From a checkpoint of a small mixture-of-experts model trained on Wikipedia: vocabulary 8192, 128 SwiGLU neurons an expert.
Below are experts of layer 2 (counted from 0) of a mixture-of-experts language model. Rows are named router (the router's row for the expert), gate (a neuron's input weights, with its number), up (a neuron's input weights, with its number) and show model dimensions 0-159. Each number is 128 + 24 x the weight over its row's rms, rounded and kept within 0 to 255.
Before each expert's rows: a language model's description of what the expert responds to; "comes after" lists some tokens at least twice as common just before its tokens as in all text. This comes from a sample of Wikipedia text that the model never trained on. Tokens count by the router's weight.

# expert 27
It responds to: Proper-name first pieces
comes after: " the", "-", " and", ":", " of", " a"
router [117 153 140 164 184 133 109 163 142  74 105 117 124 195 155 103 134 115 140 129 108 121 120  89 135  89  91 145 103 120 106 126 122 110 115 140 120 162 103 154 172 126 111 154 160 138 101 113 143 151 128 121  91 121 129 149 186 138  96 117 148 134 138 124 164 122 112 122 142 112 155 118 116 141 140 144 117  90 135 141 146 103 126 120  85  99 112 110 107 156 131  84 103  94 136 122 157 143 156 134 129 120 111 142 125 138 114  95 113 131 126  93 153 148 137  68 134 135 151 153 124  85 106 122 145 121 116 165 141 125 154 151 134 148 128 102 165 147 109 143 136 142 169 118 175 158 176 135 170  73 109 118 134  82 118 107 128 119 139 170]
gate1 [152 117 136 165 113 132 141 113 110 126 131 141 137 117 105 125 182 164 125 117 153 104  76 115  88 136 116 165 177 145 118 146 129 101 137 133 126 113 135 119 104  95 115 108 140 151  79 124 141 105 116 148 145 151 108 114  91 135 118 131 142 118 161 128 131 158 130 133 115 145  79  88  91  94 136 182 120 140 146 155  98  98 120 123 109 111 101 120 135 168  96 136 110 138 152  90 127  85 133  95 142 122 170 136 179 154  93 116 118 129 110 115 119 115 153 146 132 126 107 148 118 161 101  99 169 168 113 117 131 135 127  92 163 147 107 128 132 176 122 160 142  65 109 135 189 158  93 157 131 124 102 104 152 160 118 122 156 137 115 134]
up1 [130 105 124  89 131 136 108 102 139 150 127  95 109 121  96 134 112 170 149 132 145 147 159 123 159 140 110 102  76 123 141 174 114 132  71 164 119 153 137 110 158 154 100 177 141 114 163 164 123 133 147 105 186 122 157 152 118 135 178 134 151 129 149  98  90  96 117 132 166 125 161 125 103  97 104  99 111 156 163 123 138 154 163 109 132 154 154 161 117  89 122 132 127 125 108 153 165 145  98 127 115 127  72 159 130  78 114 125 158 140 129 102 112 117 117 120 122 112  84 124 151 121 145 161 100 100  96 120 123  87  67 174 153 121 121 100 111 147 144 116 134 144 140 149 121 137 138 126 110 116 156 126 121 111 102 127 138 134 155 130]
gate2 [184 132 142 135 154 122 146 158 136 134 135 137 135 160 135 121 148 105 110 122 159 132 102 117 161 105 106  86 106 118 124 171  57 103 147 135  87 138 105 127 180 139 114 139 152 154 119 117 145 118 109 178 137 122  97  84 137  89 149 128 100 143 155 179 106 110 144 171 130 104  65 163 121 105 141 139 115 162 129 122 152 112 154 118 130 103 125 129 150 111 133 120  99  97 115 125 100 125 103 141 140 105 119 138 177 151  79 102 114 190 138 128 149 120 128  92 105 129 135 131  98 154 106  98 159 121 111 132  74 110 139 120 146  94 137 156 115 148 125 132 149 122 126 148 160  93 141 137 144 134 134 115 129 124  78 117 162 107 155 128]
up2 [201 155 151 160 142 112 142 168 136  98 126 123 144 112 123 129 171  95  85 121 121 147 108 113 145 101 155 134 128 124 152 116 121  95 142 130 107 146 142 123 177 155 116 149 150 141 104 136  84 112 106 143 127 140 106 121 101  90 125 122  68 159 144 166 102 114 125 121 103 129  95 136 144 133 122 156 113 163 148 161 116 101 130 131 143 129 147 114 190 120  82  79  89 143 129 102 119 103 119 137 122  95 121 146 153 156 129 122 137 166 146 188 130 117 148 105 104 102 156  94 148 152 123 121 121 116 115 135  68 118 137 122 158 150 151 163 121 155 138 134 148 166 130 113 170 100 148 163 121 101 118 119 103  94 118 113 144 102 159 127]
gate3 [123 132 139 192 171 137 148 115 100 150 144 101 150 179 156 132 164 137 100 133 116  82  57 151 142 129 150 136 131 154 134 135 124 126  78 113 157 170 126 124 121  78 111 104 181  90 124 132 133 105 104 153 136  97 118 150 142  86 101 118 133 104 137 119  91 115 116 105 105 132 115 115 134 113 133 132  90 104 126 126 117 121  82 151 128 129 101 141 128 127 163  99 112 126 146  92  88 147 116 154 136 109  80 158 108 158 139 146 114 133 124 127 137 138 146 107 107  99 128 106 154 159 127 113 154 150 106 142 121 134 116 130 171 113 119 151 190  96  97 144 120 173 119 120 174 150 136 146 130 128 110 117 159 182 130 133 142 112 136 159]
up3 [132 115 120 117  85 123 137  99 148 142 162 137 110 108 107 131  85 143 115 168 103 156 183 142 113 115  70  97 155 106 108 143  88 133 109 155 112 150 131 110 158 155 113 150 140 130 117 120 154 131 148 149 142 157 118 150 148 113 135 106 150 122 125 167 114 147 139 149 153 114 172 127 168 122 116 150 141 165 113  74 101 121 124 116 140 144 128 102 110 108  86 140 116 125  91 200 137 143 129 144 109 142 126  83 129 153 147 127 124 121 128  89 161 149 105 113 149 111 155 113  97 127 146 131  93 116 140 127 166 120 156 107 154 117 141 129 143 150 156 108 180 129  89 143 122  78 160 109 120  70 126 149  85 120  78 124 138 130 112  99]

# expert 11
It responds to: Years and dates
comes after: ",", " in", " (", "|", "–", " the"
router [144 156 121 133 142 152 135 114 134  97  74  91 115 148 135 129 125 137 115  97 107 175 126  78 140 127 134 131 117 120 118 119 143  98 149 152 121 130 109 128 126 134 110 142 121 166  79 120 136 136 127 137 119 157 115 155 155 138 106 129 118 124 123 122 148 122 143  79 106 122 164  98 135 113 127 156 143 113  96 158 114 124 122 162  89  56 110  99 129 171 137 110 107 137 119  75 117 136 165 158 153 113 113 143 174 162 106  75  91 113 127  97 169 149 111 122 113 172 136 167  84 108 126  92 172 133 108 129 160 132 182 131 124 182 156 104 111 119 133 147 118 145 118 119 158 141 150 104 151 126 100 114 101 126  93 106 142 129 169 136]
gate0 [117  96 133 150 105 138 120 152 135 112 168  97 144 108 109  97 108 123 127 112 138 124 141 115 118 126 113 153 127  90 191 142 158 124 103 119 107 117 137 165 145 127 177 113 137 148 188 113 105 133 103 126 144 118 141 128 109 133 168 138 147 134 149  94 140 131 131 122 124 121 115 174 109 107 115 132 152  97 119 117 144  91 186 113 146 130 131 158 105 109 144 133 135 138  99 109  96 125 149 107 132 134  60 171 107 121 104 100 109 136 159 144 110 169 138 128 163 142 130  97 141  84 136 190  88 145 125 163 109 130 113 141 125 126 117 144 109 128 108 129 146 102 122 160  87 131 159 117 117 103 101 123 100  81  79 103 179 119 183 107]
up0 [139 151 113 130 148 117 164 127 145 156 160 115 151  89  87  88 151 126 138 134 135 162 142 111 150  85 118 133 130 106 162 137 146 129 122 134 120  82 143 150 162 121 112 130 142 104 150 127 125 132  72 139 100 154 130 119 112 173 118 113 119 142 122  88 165  88 122 111 123 112 161 118  84 123 135 110 161 141 125 161 113  98 109 150 137 139 106 165 106 108 136 147 176  86 134 147 132 158 142 102 114 138  89 131 131 132 109  91 140 122 145 164 111 160 133 117 151 128  92 123  83 158 141 140 108  98 113 105 136  93 133 142  62 112 112 117 122 138 173 113 133  94  80 144  82 113 182 121 134  96 159 136 115 165 132 120 152 134 181 145]
gate1 [144  87 151 119  98 149 112 126 132 163 137  78  96 130 100 168 117 117 142  97 123 145 131 183 150 169 128 107  99 174 138 114 105 142 102 171 114 151 154 122 182 156 173 159 148 128 127 136 110 133  85 141 107 147 127 130 106 101  63 112 146 118 108 111 175 104 113 134  81 104 123 149 126 164 162 101 137 112 145  99 139 115  72 137 149 101 154 146 144 136 123 119  91 146 126 132 112 128 123 108 128 109 158 118 144  89 161 145 154 103 165 119 126 120 129 117 129 139  81 112 162 138  89 111 162 139 124 143 147 136 151 108 119  89 136  99 139 142 147 120 123  89 159 119 129 139  91 139  94 147 145 147 111 113 100 136  88 131 136 105]
up1 [ 96 127 121 143 148  47 122 150 147 129 118 126  98 119 107 167 140 186 126 152 151 110 110 123 145 128 116 145 165  94 118 144  97  89 164 106 128  59 119 109 116 111 133 119 143 139 154 105 129 136 146 140 131  94 121 152 108 144 147 101 105 154 153 129 117 168 157 142 129 109 121 140 130 112 114 193 140 148 122 108  81 143 160 122 117 147 108 106 108  97 135 138 105 176 135 161 113 119 128 189 128 138 119 160 147  99 110 167 118 159 123 146 102 119 153 107 105 147 146 115  93 113 131 100 100 123 138 149 111 101 109 105 133 126 116 152 180  80 127 119 135 111 120 141 105 157 119 137 167 143 122  83 162 136 114 102 148 164 110 146]
gate2 [123 162 107 146 122 152 145  75 170 122 139 134 120 139 201 161 132 134 178 111 133 142 175  89 142 143 148 137 139  85  99 168 118 127 143 120 127 137 119 149 136  93 133 119 126 142  86 134 147 154 146 141 107 131 103 115 122  97 129 159 129 147 149 113 124 159  89 137 138 100 130 145 118 124 114 139 111 100 134 141 108 119 120 107 146 116 123 104  97  88 113 106 133 171 143 123 109 121 114 110 182  98 123 150  92 188  94 136 104 140  65 129 112 108  78 130 122 125 144 143 128 154 121 146 125 156 113 169 167 129 134  97  86 154 145 134 111 121 111 100 105 105 120 158 148 135 116 148 180 145 139 150  81  90 118 120 118 145 169 117]
up2 [ 88 151 145 116 110 147 166  99 159 122 151 107 112 169 138 158 126 177 160 128 128 108 171 130 120 112 120 115 138 133 115 188 144 131 130 103 126 109  87 137 103 127  97 110 160 124 114 130 111 142 144 155  94 140 109  98  80  92 155 168 135 158 141 101 169 118  97 129 139 149  97 160 150 129 145  85 111 123 129 144 137 130 125 100 117 126 114 122 121 112  85 116 134 152 132 110  92 122 109 160 142 144 132 114 134 143 130 115  98 158 114 134 106  78  66 142 116 145 138 137 119 138 150 170 114 174  88 114 117 127 124 122 119 136 145 142 212 136 137 106 112  85 127 121 183 122 124 154 163 121 117 111 120 117 111 121 115 170 172 114]

# expert 2
It responds to: Month and name starts
comes after: " |", ",", " in", "-", ":", " of"
router [135 144 100 172 130 133 158 175 158  97 106  89  81 158 140  84 128  99  98 118 103 135 117  90 137 107 122 149 130 101  64 105 127 120 118 134 117 144 155 157 131 171 117 120 161 148 106 117 145 129 165  80 118 148 129 129 178 121 111 114 103 154 136 115 136 142 135  93 109  86 113 125 161 133 124 141 129  68 103 164 122 148 136 130 101  96 137 116  74 146 152 112 107 123  85 118 155  85 141 183 108 132 101 126 138 117 101 119 141 135 148 105 153 122 129 113 122 144 115 157 116  87  76 114 158 140 119 165 108 115 137 139 106 133 175 124 108  70 119 150 109 118 158 148 130 140 134 100 153 122 102 100 123 116 130 126 120 145 138 127]
gate0 [132 118 142 159  82 134  99 172 110  98 115 100 112  99 154 135 156 152 182 129 133 146 158 196  93 132 155 149 121 126 115  86 114 108 118 123 119 150 128 115 120 122 126 169 139 126  96 135 134 129 114 165 154 132 145 115 121  90 137 119 150 139 116  64 143  98 123 148  42 109 107  77 156 121 176 113 128 153 103 106 122 112 132 127 145 130 139 127 121 133 121 131 145 107 111  97 137 121 122 158  92 133 126  89 146 173 153 181 133 147 138 130 147 151 128 122 135  93 152 111 167  99 136  91 102 124 121  93 111 144 131 102 137 173 122 139 132 147 127 154 127 138 134 120 145 114 134 151 129 177 132 111  89 111 135 124 181 142 161 120]
up0 [124  95 182 115 158  92 117 148  65  75  99 116 148 118 148 133 106 143 150 123 143 124 151 133 130 125 118 124 123 100 129  85 140 116 142 136 118 143  90 118 120 151  77 122 132 131 119 120 154  95 154 135 150 132 123 149 175 129 147 139  65 127 123 101 137 146 123 163  92 122 116 145 147 122  94 150 129 109 129 126 160  92 124 106 127 142 123  87 111 166 108 130 202 121 129 125 137 115 155 106 120 135  82 101 164 153 126 143 161 128 149 183 139 142 105 155 129 118 134 150 148 129 143  95  84 113 101 119 140 155 139 110 173 112 153 149 131  83 136 154 105 118 154 119 159 154 122 133 141 157 169 125 109 129 159 155 172 122 123  91]
gate1 [135 145 142 106  92 157 132 187 145 125 141 102 112 108 147 124 143 140  92 121 116 123  72 108 129 125 119 136 130 134 119 104 147  85 138 145 182 106 192 122 113 115 141 110 141 141 153 114 127 152 136 131 158 109 216 135 178  89 126 171 151 117 110  90 136 193 146  98 128 148 107 144 117 132 125 102 138 136 139 133 102 120 122 115 121 118  97 113 135 147 114 127 140 134 112 115 128 105 110 145 102 133 124 199 128  95 156 146 161  89 157 112 121 149 156 140 145 131 128 110 140  96 102 174 124 126  84 143  74 118 127 124 125 161 121  83 100 119 105 110 127 138 148 124 100 153 106 146 135 130 103 129 169 135 129 125  96 145 110 134]
up1 [141 168 161 170 160  83 112  66 128 135 128 153 111 147 120 125 134 166 119 149 126 122 139 159  75 167 149 129 124 134 163 103 111 144  94 149 104 165  87 145 151 162 154 105 123 121 122 148 143 129 120 126  87 144  95 148  72 142 150  90 105 106 167 153 120 110 115 138 134 120 170 117 121 147 141 133 143 116  89 113 118 133 105 114 135 139 134 178 109  89 134 153 119  76 163 100 117 151 140 133 137 112 103 118 117 134 112 133 106 169 115 144 143 125 122  94 118  93 109 147 141 117 126 147 133 142 164  94 183  90 126 141 138 141 133 157 163 101 118 140 138 136 141 143 121 108 104 159  95  84 164 118  82 109 109 120 161 107 140 139]
gate2 [114 124 152 107 158 111 129 142 130 107  83 119 101 179 152 136 138 136 125  95 111 160 120  92  82 133 102 125 144 139 118 126 136 127 100 156 106 142 102  89 118 149 132  95 143  79 107 114 100 112 102 144 163 120 155 135 124 147 111 123 115 134 150 101 115 135 115 148 120 121  99 171 158  94 143 121 135 136  83 107 141 130 190 130 108 144 135 150  96 132 121 115 122 129  73 143 152 133  89 123 139 113 122 172 147 123 160 133  60 154 139 138 141 118 130 125 102 114 146 155 112 141 138 107 112 126 128 116 162 134 176 109  99 123 122 140 152 161 185 185 195 151 163 132 152 117 120 138 108  87  92 107 118 136 162 150 155 124 134 110]
up2 [156 110 135 108 139  74 139 142  98 138 102 121 121 137 146 132 104 180 138  89 105 165 109  88  80 175  91 105 130 140 100 127 147 145 107 125 135 121 110 103 124 146 105 118 135 105 133 167 131  87 102 114 130 113 123 134 149 114 121 131 126 131 121 123 137 136  80 138 108 110 145 146 158 142 125 128 168  96 122 175 156 153 113 120 119  98 182 138  86 131  79 107 126 149 103 105 140 100 104 156 120  87  97 158 136 131 148 137 162 163 148 130  76 130 118 119 126 102 157 121 168 152 146 134 151 116 150 124 147 122 150 106 145 169 128 126 121 148 170 160 134 118 117 135 106 172 157  81 137 101 123 138 117 140 163 105 200 132 113 139]

# expert 9
It responds to: Digits in numbers
comes after: ".", "–", " (", "-", "19", " 18"
router [130 148 138 121 144 110 157 125 141 140  89 104 136 176 144 121 171 160 103 120 104 108  83 110 151 129 110  94 107  87 112 115  95 109 142 111  77 120 125 149  99 140  98 169 152 121 114  99 155 152 151  94 100 129 146 129 118 135 141  89 140 141 149 120 149 129 166  94 119 105 155  93 132 104 114 113 125 111 133 159 130 107 147 152 112 105 121 116  93 164 118 143  85 124 114 126 143 115 189 135 139  79 109 136 148 151 112 105  90 102 170 129 133 111 108  76 134 143 130 163  73 139 117 112 112 116 100 162 162  86 119  99 123 114 166 142 106 138 117 132 111 172 123 126 125 164 117 113 155  97  97 124 135  96 164 116 119 151 161 155]
gate0 [130 147 109 146 126 149 137 145 142 121 154  93 131 150 115 152  94 129 142 100 167 129 124 127 135 104 108 141 145 191 138 154 131 126 131 114  76 104 168 161  97 127 114 137 110 196  90 129 149  91 134  91 123 119 110 125 148 132 100 147 124 124 137 122 133 119 142 136 133 104 137 118 129  76 136  86 110  68 134 106 136 151 121  97 127  70 140 159 113 116 138 135 135 139  94 137 131 126 156 160 123 196 130 129 156 130 114 148 120 142 114 143 146 165 134 154 124 146  98 122 125 113  91 115 136 114 161 121 147 188 129 103  93 171 120 113 155 127 161  93 148 121 140 157 151 139 119 142  88 148 141 113 101  96  94 108  61 121 111 151]
up0 [120 146 122 104 113 120 123 149 126 139 139 147 155 112 139 144  41 139 120 113 115 140 144 147 141 162 175 130 158 161 135 126 111 151 121 135  89  77 125 138 123 132  94  93 114 171  96  99 106 103 148 146 110 110 125 135 136 150 112  97 132 100 172 141 137 133 134 113 110 140 167 122 143 112 146 211  81 156 174 108 103 117 125 127  94 139 157 159 153 103 137  98 122 147  90 149  88 118 114 128 117 186  95 135 177 129 107 144 163 163 115 119 123 135 111 130 115 107  82 128  91 134 132 145 121 116 106 136 131 171 108 114 124 103 128 127 139 115 147 117 148  87 144 105 156  90 111 130 116 154 152 140 127 133 127 127 123 148 169 141]
gate1 [127 146 140 106 166  81 112 146 113 107 163  69 113 178 122  97 101 133 130 143  89 165 139 132 121 121 179 122 107 135 110 131 140 126  76 118  97 146 135 143 103 153  93 148 121 108 140 106 133 119 133 140 129 138 166 139 127 125  86 106 117 140 130 131 137 112  82 136 107 134 119 146 115 119 116 139 166 144  82 163 123 130  77 142 120 131 137 104  96 132 110 140 122 129 170 132 106 138 195 112 123 156 111  83 187  93 112 162 156 123 151 149 144 126 148 101 117 111 177  78 139 133  94  95  94 166 156 124 124 137  96 117 135 142 110 125 121 117 148 146 152 128  97 153 166 133 112 150 136 172 113 115 151 115 137 114 159 163 123 113]
up1 [125 132 115 137 111 125  93 110  97 146 143  97 142 153 144 137 114 142 128 167 162 115 127 116 130 127 124 149 114 138 145 104 119 145 107  80  90  89 102 109 136 134 104 136 155 160 143 120 130 124 146 138  96 149 106 113  95 171 143 150  92 120 135  78 114 144  77 132 109 127 150 168 158 161 147 135  86 109 143 156 108 166 137 137 127 157 133 138 138  98 104 171 140 145 164 151  56 112 141 148 139 133 146 178 141  72  82  99 107 121 109 123 131 136 135 129 114  89 149 130 163  94 156 160 111 171 152 159 128 185 146 157 101 143 130 137 123  80 117 132 110 132 116 128 166 167 116 120 106 141 129 120  95 110 121 131  87 127 131 126]
gate2 [121 120 148 148 160 136 113 124 152 118 114 125 124 156 122 145  92 164 124 101 141 127  82 167  98 139 141  95  83 131 150 138 217 136 120 119 149 100 138 154 116 114 112 158 151 130 133 107 120 159  89 134 111 131 131 142 116 155 150 120 160 141 124 169  75 163 138 114 103 116 170 142 131 100 121 130 117 164 140 109 123 116 122 144  83 154 122 178 110 106 172 162 163  63 110 109 135 162 139 137  96  99 132 143 122 123 102 103 130 130 146  76 138 119  76  99 118 121 141 105 124 106 117 147 110  84 115 157 140 132 158 145 102 133 172 143 142 123 135 106 115 163 143 123  94 154 113 104  95 112 149 141 138 125 117 136 112 142 157 101]
up2 [ 75 149 139 133 151 126 111 142 102 109 113 157 182 110 134 103 155 128 138 112 135 137 159 136 100 137 134 141 161 127 116 122 108  88 154 117 126 173 133 112 114 148 168 102 107 141  97 148 143 114 130 110 173 131  96 129  95 115 121 119 137 135 116 110 155  99 167 104  99 104  92 144 141 145 136  76 126 140 101  95 125 142 107 114 102 165 106 132 160 108 174  89  77 139 123 157 111 112 149 154 154 158 136 101 122 164 128 110 123  81 133 120  99 127  75 127 106 109 115 143  89 151 145 128 176 124 163 103 127 142 169 141 161 116 110  95 123 133 173 162 152 142 129 131 161 126 143 118 130 104  82 150 163 125 140  87 164 126 146 144]

# expert 15
It responds to: Capitalized word openings
comes after: " the", "-", " and", ":", " of", " to"
router [130 148 141  98 175 134 117 164 169  61 100  98 118 136 147  86 131 155 146 111 113 143 128 106 126 114 124 128 103 107 119 142 133 114 109 110 133 156 110 148 152 149 120 150 179 122 153 117 152 141 134 110 126 128 118 143 129 129 105 124 136 159 116  90 158 119 148 120 128 109 131 106 122 157 127 107 107  87 124 154 110 138 122 101 108 103 113 127  93 155 137  70  98 102  67 135 156 106 171 147 156 116 144 118 144 104 123 108 144 124 147 137 158 168 123  92 114 153 166 137 137 101 104 129 166 139  70 168 114 140 147 111  99 134 140 126 118 112 135 152 142 158 128  71 150 141 121 137 151  82  97 105 109 108 142  75  91 149 151 178]
gate1 [102 154 125 165 152 169 150 151 132  97 142 171 164 147 147 104 157 129 142 152 118 126 137 138  87 118 132 106 140  96  99 109 100 101 140 104 148 145 130 155 126 139 105 125 126 124  93  72 143  89 156 123 106 141 140 113 122 151 150 128 118 125 160 166 103 118 108 136  66  91 133 122 151 157  96 148 137 164 104 110  91 190 126 114 104 104 154 102 125 111 134 120 174 132  90 169 160 133 114 102 177 134 115 106 123 120 135 122 108 102 150 161 144 123 166 129 155 125 134  99 112 153 105 119 150 124 111 130 116 147 148 112 151 128 165 148 136  83 130 102 115 134 125 136 131 117 156 161  89 121 133 100 118  69 149 175 148  94 114 149]
up1 [100 103 156 129 149 139 145 142 145 136 142 166 131 146 133 119 125 142 125 149 160 112 142 102 112 121 133 131 125 100 111 123 137 151 142 133 145 161 131 122 137 117 119  99 122 188 158  92 118 133 129 112  99 187 182 109  73 121 151 165 129 157 100 114  81 123 131 104 110 108 131  87 147 139  75 111 119 101 100 107 106 195 144  65 107 107 155 128 125  88 151 107 128 131 167 150 113 105  98 108 139 161 117  95 115 170 130 157 123 115 170 130 128 146 159 140 159 143 123 159 103 125 147 124 129 117 115 140 134 108 107  86 131 152  68 148 112  98 114 122 139  85 109  92 130 137 121 152 140 149 172 147 128 104 114 134 122 159 132 145]
gate2 [110 169 121 134 109 127 111 143 175 141 138 117 170 123 142  98  84 111 109 137 129 106 141 117 120 132 143 117 163 149 188 101 182 113 119 114 128 115 136 110  86 122 171 160 147 138 112  77 139 153 141 103 142 135 133 144 137 132 135 120 122 128 161 100 136 180 168 146  98 105 110 123 104 114  97 173 135 191 145 164 163 144 111 131 151 103 111 139  90 152 154 127 129 123 135 125  94 114  92 133 162 133 121 118 129 145 126 133 124  84 167 150 170 136 123 119  98  94 125 128 125 114 144 119 111 112 132 121 155 129  85  79 142 146 149 123  95 113 113 136 116 127 113  87 161 106 104 114  90 170  86 134 162 105 150 118 166 151  98 114]
up2 [126 113 150 110 157 156 117 123  84 176 130 126 102 138 111 123 141 120 146 116 133 185 120 160 156  88 114 134  78  82 114 188  99 138 125 169 135 115 163 124 152 129  87 119 137 136 104 143 108 131 125 195  99 101 135 123 164 155 109 107 122 113 128 137 126 109  92  93 141 132 137 140 124 128 139  80 118 115 150  91 153  94 119 186 123 119 104 111 197 136 146 114 146 166 149 105 157 145 147 117 118 134  85 162 140  85 155  95 128 131 117 113  97 164 137 137 172 132 120 148 136 105  90 143 100 153 115 137 118 129 134 140 123 107 126 145 146 157 105 147 127 145 148 142 104 102 123 160 106 133 141 123 116 107 128 142 106 103 132  80]
gate3 [103 134 140 134 119 159 114 124 189 121 139  99 115 139  73  95 123 143 112 121 106 106  79  92 136 124 119 129 105 117 128 142 139 174 120 119 146 118 116 122 123 112 144 135 103  95 154 136 148 160  90 108 113 141 124 126  84 152 128 150 148 139 139 149 105 118 168 158 127  63 124 109 125 126 102 112  93 166 158 149  91 148 125 133 127 126 152 138  97 144  96 135 100 112 130 134 124 138 130 140 153 168 109 139 144 135 130 158 111  94 140 162 141 106 105 176 153 122 143 126 150 162 121 160 113 147  79 147 126 154 177 177 141 133  98 105  91 122 123 176  95 140 126  80 158 147 119  52 128 110  96 118 123 110 148 119 150 120 148 114]
up3 [123 144 131  97  99 120 132 134  92 142 127 108 120 100 186 115 136 129 117 129 139 132 157 143 136 157 143 152 163  84 169 133 134 106 132 110 128 111 139 140  85 141 168 130 150 128 109 155 181 118 120 121 141 121 117 115 162 144 136 155 109 147 112 129 113 137 104 117 125 100 176 115  91 123 124 146  86 129 108 127 141 114 143 126 124 124 147 125 158  84 114 118  93 196  90 113 122 147  92 135  84 130  92 131  74 119 165 131 137 154 110 136  98 115 146 103 129 122 133 137 124 114  99 150 152 121  78 111 128 138 123 100 130  97 165 146 151 148 124 105 115 164 125 142 173 118 171 139 158 136 152 176 149  60 149 105 110 141 137  70]

# expert 13
It responds to: Numbers in tables
comes after: " |", "|", ";", ":", " /", "N"
router [125 174 115 123 124 124 111 145 167  89 102 127  98 150 141 121 132 156 138 103  81 108 136  78 170 102  76 121 117 106  82 151  97 106 118 112 141 153 103 154 159 150 133 172 161 157 132 124 157 144 106 150 118 123 129 146 132 143  84 121 128 128 133  84 119 134 114  98 147  93 178 100 139 159 125 138 116  92  86 156 119 104 132 126 139 120 111 109 123 145 129 122 111  89 123 112 165 102 119 147 163  90  93 160 148  92 109 144 107 143 150  97 157 132  88 118 132 187 149 164 121  99 122 114 153 131 113 149 128 115 168 100  75 119 150 142  99 143 151 129 108 153 120 128 120 155 143 109 116 150 111 122 104 127 138 120 143 136 138 183]
gate0 [140 134 123 113 133 167 103 148  99 193 107 169 107 136 110 123 158 113 135 153 133 120 117 116  81 127 155 154 156 148 161 143 137 138 162 170 163 127 118 127 173 113 154  97 121 139 105  63 118  94 111 144 152 139 137 124 146 155  41 114 140 129 159  99 121 135 138 151 120 150 147 120 128 152 118 126 112 142 156 145 144 141 153 146  97 133 131  98  89 139  88 141 143 103 106 109 131 127  91 114 147 143 116 163 179 179  94  63 148 120 117 101 116 137 114 105 140 122 110 133 111 128 153 130 153 115 159 139 141 142  91 166 133 128 116  91  86 122 133 117  74 137 142 140 117 124 125 139 115 149 138 120 117 134 121  83 111 135 149 115]
up0 [140 137 158 149 116 111 124  80  90 157 141 175 127 123 122 166 105 101 175 159 116 135 168 108 102 146 141 125  97 170 140 151  89 135 153 132 105 139  96 148 134 127 167 115 121 120  96  53  96  86 104 124 157 153 168 131 133 172  68 129 124 155 140 132 133 137 119 101 112 127 135 147 115 135 165 117 113 148 122 111 137 149 125 130 128 161 118 111  94 136  92 152 165 153  96 162 130 110 106  90 184 129 118 148 151 113 114  92 118 110  87 109 148 130 107 128 115  91 118 132 102  91 164 122 138  88 145 125 124 134 130 143 124 129 128 106 105 130 134 137  90 144 134 179  93 126 127 137 140 117 118  92 141 129 148  89 120 165 154 128]
gate1 [ 95 134 147 144 127  96 111  64  96 174 151  97 152 167 114 139 114 140 129 141 121 166 121 140 156 140 114 106 121 145 122 125 108 134 125 167 170  73 144 131  97 154 112 134 161 136 138  92 135  97 174 130 110 130  96 154 113 111  88 136 125 123 151 143 143 131 148 156 110 124 147 117 135 176 104 106 163 159 163 116 112 116 132 120 107 150 169 142 117 147 144 112 122 159  79 153 146 107 137 137 132 152 125 145 103 117 116 100 134 111 155  66 118 129  66 135  64  71 119 173 112 152 126 128 104 145 113 127 123 117 123 138 161 120  98 103  86 160 150 138 126 125 147 116 152 153 130 150 175 154 150 124 123 128 147 137 136 115 134 137]
up1 [112 141 107 104 131 166 112 171 109 135  92  89 153 148 137 158 146 120 141 146 131 139 153  98  95 154  88 115 132 137 147 151 117 127 124 144 160 185 153 176 133 187 115 123 121 132 138 129  72 131  93  85 137 133 140  98  67 160 135 138 131 129  99 102 118 118  76 122 148 176 128 127  90 120 146 101 119 112 109 112 108 124 112 141 147 152 131 155 143 112 140 133  78 132 108 100 137 144 109 142 115 150 108  86 146 151 101 118 126 130 139 136 150 118 141 123 161 157  96 129 121 109 148 106 113 119 131 121 142 145 112 158 160 127 175 165 106  83  88 156 149 119 147 120 162 130 118 109 106 118 111 135 131 174 105  98 179 107 121 165]
gate2 [ 85 131 115 134 127 138 124  99 122 116 150 132 142 125 165 154 118 141 115 170 109 136 117 121 171 122 140 151 107 138 132 149 109  81 102 111  96 119 143 188 116 141 136  88 142 106  93 107 140 166 143 107  71 162  97 112 103 100 127 152 112 145 177 120 191 133 130 190 118 161 110 104 129 138 141 137 135 114 118 114 160 137 127 122 150 152 145 138 124 130 161 118 134  89 137  96 143 107 116  90 139  98 107 132 125 142 130 109 162 136 111 110 126 134  86 162 121 140 170 120 130 147 102 105 125 145 138 173 156 206 116  94 113 140 111  96 119 128 134 147 141 167 139 122 133 135 122 107  86 123 148 156  84 113 122 152  86 147  92 121]
up2 [103 102 125 201 160 152  99  93 164 141 137 120 133 131 159 135 102 132 123 139 140 117 142 131 142  99 135 119 102 133 128 132 166 118 109 119 152  92 134 130 136 141 125 162 148 154 114 140  97 126 165 110 107 181 117 172 143  95 126 173 111 100 135 129 124 161 175 107 136 164 113 104 107 134 120 166 138  68 119 104 155  80 114 130 119 144 168 151 118 120 134 154 110 128 128 102 106 104 113 139 103 140  76 131 124  97 118 145 110 172 129 164 125  89 108 146 121 130 154 122 126 116 107 145 107 118 158 132 161 121  86 121 108  85 131 128  96 183 138 123 117 122 158 148  89  80 108 140 134 156 114 123 127 110 116 109 109 131 103 190]